Weights of a small mixture-of-experts language model, trained from scratch on English Wikipedia.
Size: 13 layers, width 192, vocabulary 8192, 30M parameters.
Training: 302M tokens, 9764 steps.
Below are experts of layer 8 (counted from 0) of a mixture-of-experts language model. Rows are named router (the router's row for the expert), up (a neuron's input weights, with its number), down (a neuron's output weights, with its number) and show model dimensions 0-191. Each number is 128 + 32 x the weight over its row's rms, rounded and kept within 0 to 255.
Before each expert's rows: "comes after" lists some tokens at least twice as common just before its tokens as in all text; "comes before" lists some tokens at least twice as common just after its tokens as in all text. This comes from a sample of Wikipedia text that the model never trained on. Tokens count by the router's weight.

# expert 5
comes after: ".", "–", "0", " was", "2", "/"
comes before: " |", "%", ")", " by", ".", " ("
router [ 57 173 119 113 131 116 124 181 140  95 108 137 125 117 126 152 105 169 159 136 107 131 122 112  93 164 138 146 109  88 156 181 130 136 153  93 234 128  90  95  59 170  93  90 137 117 165 101 153  96 139 136 125 108 130 155 113 141 151 121 232  91  91 114 132 116 108  73 160 132 114 161 142 134 149 153  67 134 120 149  87  98  75 154 166 196  91 131 156 153  70 151 146 145 109  86 112 132 128 134 134 152 123 129  74  95 140 137 163 169 150  85  99 122  70 119 123  87 111 143  91  98 120  97 143 174  93 139 115 125 176 122  84 127 148  86 109  69  99 112 166  87 147  86  72 111 131 128 182 182  95 174  65 115  68 132  80 140 137  83 137 151 159 161 106 121 172 143 116 181 115 158 102 108 212 122 108  95 164 129 181 108 114 142  95 120 156 139 110 119 106 158]
up6 [178 135 141 175 106 146 199  71 134 113 124  87 190 132 155 117 126 107 116  59 132 124 159  78 144 162 101 138 124 121  83 128 163 158  81  95 145 157 117 164 106 117 142 130 112 147 117 158 125  85 113 147 133 123 144 160 106 124 111 122 101  68 113 122  62 145 114 184 155 136 108 110 154 172 143 128 113 153 123 107  95  68 159 123 165 118  76 159 159 172 164 156 156 157  66 162 153  90 122 168 160 150 168 134  80 135  98 161 130 159 173 116  93 167 143 183 136  88 178  98  64 145 154 147  81  31 162 102 114 141 124 148  84 145 160 172 184 148 116 182  88 166 130  39 159 177 133 202  87 125 106 106 139  99 137 128  69 115 154  85 133 104  97 125 104 161 119 118 112 125 108  84 145  89 113 124 179 149 128  99 136 144  83 124  91  86  94 154 159 153 125 128]
down6 [118  96 123 136 155 141 178 173  96 127 159 108 149 109 125 122 144 121 155 151  86  93 156 151 146 171 118 166 182  91  95 168  89  87 147  30 135 100 114 132 124 138  79 126  68 143 167 183 116 108 139 119 144  85 123 122  63 114 140 122 126 142 101 151 138 124 119  94 111 248 140  85 116 136 141 125 105 160 110 105 152 151 120  94 134 130 129 128 186 188 163 126 119 159 166 197 139 117 145  83 139 136 130 176 136  91 160 157 148 116 116 115 158 141  85 124 170 128 149 132 134 184 147 171 117 122  98 113 139  87 105 188 156 102  99 214 152 108 149 140 105 137  33 164 100 122 162 169 110 135 165 110 105 158 134 152 176 117 148  78  87  91 150 159  71 186 168 111 113  92 141 141 132  83 108  44 105 144 139 146 155 170 145  98 138 120 121  68 160 131 153 156]
up7 [149 160 121 117 139  97 165 162 135 110 113 122 181 121 170 207  81 141 134  82 112 137 179 162 180  91 145 163 130  78 126 132 114 162 153  91 168 163 133 122  80 158 119  94 147 149 134 115 164 138 124 158 104 143  70 144 121 153  57 106 162 114 128 112 117 147  68 167  91 110 142 172 144  70 146  84 118 134 144 123 101 116  88  94 136 176 196 211 186  99 100  99  72 114 100 127 116 115 122 125 196  72 154  84  71 108 109  81 149 165 102 109 125 149 128 145 114  44 121 147 108 146 114 171 166  86  73 154 106  98 104 167 123 167 111  95 141 194 117 169 165  98 144  85 121 115 131 122 122  90 120 128 111 142  82 141 109 146 109 107 156  88 122  96 115 133 141 187 156 135 109  89 113 135 148 155 154 118 102 157 160 138 159 183 137 156 148 126 236 122 122 159]
down7 [113 149  55 168 134 162 131 129  88 120 106 156 185 111 198 169 147 109 149 111 103 133 118  96  68 114 134 122  82  88 125  92 121 115 133 215 147 127 120 151 135  75 131 156 114  56 130  99 132  87 115 145 141  77 138 103 178 105 160 115 208 161  88 116 130 167 191 131 126 124 100 145 152 111 144  93 226 212 110  62  90 134  98 115 155 113 134 137  46 149 110 130  83  87 144 117 121 139 139 123 152  75 116 155 124 121 141 148 130  39  60 129 163 121 185 146 117 122 128 148 177 127 149 162 139 123 152  81 101 135 107 154 117 144 110  93 116 102 140 149  85 109 130 120 150 104 113  99 124  77 159 129  93 150 145 150 167 183 127 175 115 130 135 181 121 182 139 122 157 115 112 151 118 157  91  91  98 138 114 110 120 177  99 206 133 157  91 164 137 114 120 114]

# expert 19
comes after: ",", " in", " of", " New", " University", " York"
comes before: ",", ".", " |", " and", "\n", " in"
router [103 139 156  92 121 101  71 128 168 116  87  78 100 157 114  97 155  82 148 115  62 147 103 137 189 113 109 137 206 130 108 177 126 118 125 122 155 137 102 115  66 148 110  58 138 129 126 137 121 122 198  76 137  96 127 131 101 115 178 117 124 117 117 111 131 106 120 104 143  96 194 117 189 130 169  96 131 145 143 136 179 146  99 166 143 130 155 129 117 158  90  78 154 139  90  91 176 123 144  99  79  68 100  79  97 168 154 169  44 148 143  83 131 167  98 180 136 136 142 103  94  98 150 160  99 102 104 108 162 152 103 159 149 117 144 160 216 152 137  89 106  97 137 142 168  91 154 136 102 136  90 143 110 135 164 107  84 113 179 151  51 132 121 134 120  86 177 116 164 153 127 147 201 118 188 149 109 111 150 134 154 177 116 186 109 104 128 152 137 169  95  78]
up4 [ 96 130 196 127 133  77  95 179 150 130 146 137 163  93 171 159 133 195 134 132 118 103 114 105 161 122 113 103  94  96 106 133 140 184 152 134 110 165 172  37 147  93 140 147 118 167  95 113 148 157  92 203  71 143 113  92 142 122  84  82 146  78 182 164 101 114 129 159 127 113 111 160 134 145 144 118 147 129 160  90  94  93 137 145 114 106 125 156 177 150 102 170  93 126 143 117 140 119 126 142  65  77  91 109  83 108 192 139 108 132 124 140 135 126 111 133  69 125 109 106 135 125 153 166 149 191 139 178 140 113 115  28 131  86 168 103 110  90 122 183 154 142 139 141 153 131 115 100 132 107 166 158 146  20 118  99 179 115  98  75  90 171  94 128 136 108  89 119  91  90 122 114 130 117 113  79 132  99  83 101 137 172 130 119 143 101 223 124  85 148 125 114]
down4 [165 139 188 113 117  83  91 113 154 118 117  96  79 104 138  79 132 147 150 135  65 124 150 120 149 133 107 142 153 177 148  95 159 148 173 149 130 165 123 159 122 185 123 121 147  97 125 127 135 136 137 166  62 125 159 103 113 140 142  84 193 103  89 156  65  75 197  56  58 138 135 160 134 159 137 122  81 168  78 118 106  99 171 128  90 150 174 134 147 184 139 140 143 146 102 136 146 133 123 123 156 105 116 146 116 178 195 117 166 117 111  86  98 192 148 124 173 127 162 117 173 191 148 119 121 125 146  84  80  94 109  98 132 134  83  86 154 199 119 185 177 133 165 131 106 113 111 117 129  99 120 158  91  97 122 114 123 134  74  80  97 129 112 116 121 108  74 125 114 111 115 100 154 160 146 157 114 157 127  92 185 118  49  81 138  68 142 206 160  92 115 137]
up5 [102 109 166 219 145 180 133 102  65 123 133 146  98  94 206 131 113  96 122 105  99  81 194  86 132 109 199  97 140  47 130 185  95 168 130 133 181 102 169 144 112 139  90 148 121  78  35 132 122 105 130 148 142  99 131 146 158 164 111 132 114 122 120 137 106 120 134 132  99 123 146 146 139 116 119 157 162  68 172  79 125 161  63 116 126 195 109 124 140  76 109 119  97 124 115 140 184 124  80 127 140 129 149 152  86 135 104 192 124  89 168 129 176 114 166 150 189 102 149 127  86 107  89  99 114 123 129 108 160 120 155 135 133 159 170 122 117 126 122 158 186 166 114 103 134 103 123 112 191 124 124 142 142 155 125 155 141 112 116 141 137 123 122 177 142 199 120 125 154 147 154 123 165 163 101 112 143  80 105 130 127 106 114  59 122 196 143 102 196  54 167 137]
down5 [122 121 101 164  97 183  78 116 108 156  99 163 181 106 128  94 105 173 112 148 127 121 143 127  66  94 121 142 175 136 120 123  61 150 181 153  90  93 170 152 150 165 102 121 104 102 122  95 117 123 131 154  64 160 111 137 175  98 134 150  53 131 161 118 137 100 183 112 101 148 130 153 163 179 179 133 155 126 157 122 133  96 114 148  44 130 113 200 119 158 114 160 176  87 165 120 120 134 123 126 116 155  75 138  73 115 136 154 121 107 149 108 139  71 148 183 183  96 153 131  76 200 165 124 172 153 152 173 228 104 159  76 127 129 112 154 106 112 140 147 167 131 109  61  93 127 108 147 139  83 170 139 142 190 150 107 112 133 134 138 160 153 103 130 139  96 106 144 139 151  77  87  95 116 151  67 144 133 107 151 146 122 113  70 164 160  58 140 161 138 109 147]

# expert 3
comes after: ",", ".", " he", " He", " It", " which"
comes before: " was", " a", " is", " also", " had", " has"
router [124 153 138  87 147 117 139  84 179 135 144 172  98 118 122 124 121 120 129  92 105 119 145 100 164 118 179 107 126 113 130 146 141 156 123 119 115 171 122  92  54 128 139 120  70 162 126 187  96 106 166 149  61 141  92 113 134 165 133 111 126 129 170 167  80 110 116 139 131 155 115 113 133 139 142 133 128 123 167 109 120 194  67 187 145 155 119 154 170 115 118  65 166 148 143  90 154 137 119 160 159 106  53  88 106 177 145 189  59  89 147  59 156 132 112 141 139  98 131 127  76 170 117 105 102 108 103 136 108 129 146 163  85 117 127 117 119 146 145 133 111 112 139 110 150  74 182  43  62 141 100 133  82 133 102  88 111  59  88  91 122 173 127 173 143 147 147 151 175 195 152  92 221 145 139 147 194  87 141 113 174 184 131 147 107 140 149 152  95 176 129 113]
up4 [ 90 138 103 144 100 137 173 101  98  95 152 110 117 142 151  57  91  98 142 104 100 143 194 145 186 142 154 193 119 102 134 139 126 124 176  92 104 159 110 103 103 147 156 148  93 127 173  82 104 128  88 102 117 135 147  82  97 133 119 159 128 152  95 140 177 119 131 136  87 134 165 146 114 120 165 182 138 134 111 114 118 124 156 175 121 163 161 153 207 123 164  98 108 120 136  93 185 152  88 120 150  66  80  83 141 136 100 161 182 100 174  66 113 115 172  84  81 133 145 162 111  99 156 121 218 131 114 155 167 133  73 144  76  77 147 159 162 148 109 145 187  90  95 132  94 162 139 135 196 105 152 123 185 137  68 130 112 132  83  81 130 130 116 147 152 139  76 179 133 140 123 103 100 140 183 142 101 134 137 186 186  79  97 114 146 149  93  91 176 147 129 143]
down4 [ 93 110 168  59 114 137  92 104 147 119  94  89 106 161 170 125 156 138 107 151 104 107  98 124 164 120 180 165  91 208 131  23  75 103 121 126 136 105  99 143 158 151 172 122 106 132 221  71 147 116 113 120 162 169 190 182 112 149 154 125  70 103  93 182 106 177 147 120 104 131 158  76  85 108 121 139 136 132 134 130  94  87 119 115 139 180 128 112 113 147 139  46 162 105 112  92 115 132 140 111 117 133 123 135 134 121 188 160 153 112  98  88 146 139 103  78 111  77  83  91 119 129 151 134 217 102 113 160 108 182 117 138 110  90  83 141 142 183 183  85 103 117 125 151  90 143  94 111 168  89 132 114 114 168 152  94  82 112 109 131 145 107 120  97 208 103 143  91 132 149 131 152 133  95  87 142  98 102 109 141 123 170 114 129 129 122 135 102 192 110 130 171]
up5 [138 141 134  92 100 110  95 140 163 154  87 119 101 143 202 152 147 124 128  86 131 102 141 152 116 101  93 141 130  81 127 129 114 146 107 112 148  65 151 127 194 112 138  98 125  96 113 157 152  97 166 105 165 112 118 126 148  92  85 131 125 124 139  53 150 113  85  94 109 163 136 145 176 116 115  79 144  97 103 107 187  94 189 148 121 133 168 127 139 160 159  89 152 117  84 133 169 126 203   0  96 112 135 104 117 182 126 174 173 138 151 102 129 192 104 138 163 108 156 140 161 111 167 127 133 144 134 128 173 142  99 184 135 141 105 111 138 114 161 185  75 125 134 188 169 128 147 110 149 136 129  90  97 119 164  83 154 181 148 167 105 106 196  97 154  96  85 122 168 108  53 136 118 132 156 130 173 199 162 157 140 131  92 153 155 100 153 131 135 133  92 153]
down5 [126 155 142 160 156 111 127 146 164 110 131 146 114 114 128 118 129 196  64  98 132  99 108 169 127 162 106 155 170  64 114 161 158 130 110  97 174  69 131 108 126 120 172 116 147  83  67 152 139 107  88 125 119 147  98 122 154 190 108  81 107 149 111 102 119 114 143 123  83 130 119 135 127  70  95 154 155 122  92 126 138  98 162 156 118 147 116 113 142 149  85 149 140 125  87 165 140 109 212 120 121 102 153 133  83  95 209 113 127 189  45 178 170 105 172 105 167 208 133 111 206 103 103 142 157 103 113 180 139 138  99 129 126  94  90  78 186 106 197 133 122 137 152 177 138 146 133 138 176 115  84 174 176 184 156 133 106 182  96 114 121 138 148 113 104  66 107 141  98 153 108 142 146 135 103  97 120 155 152 109  41 114 161 152 131 111 110 119  66 132 113 110]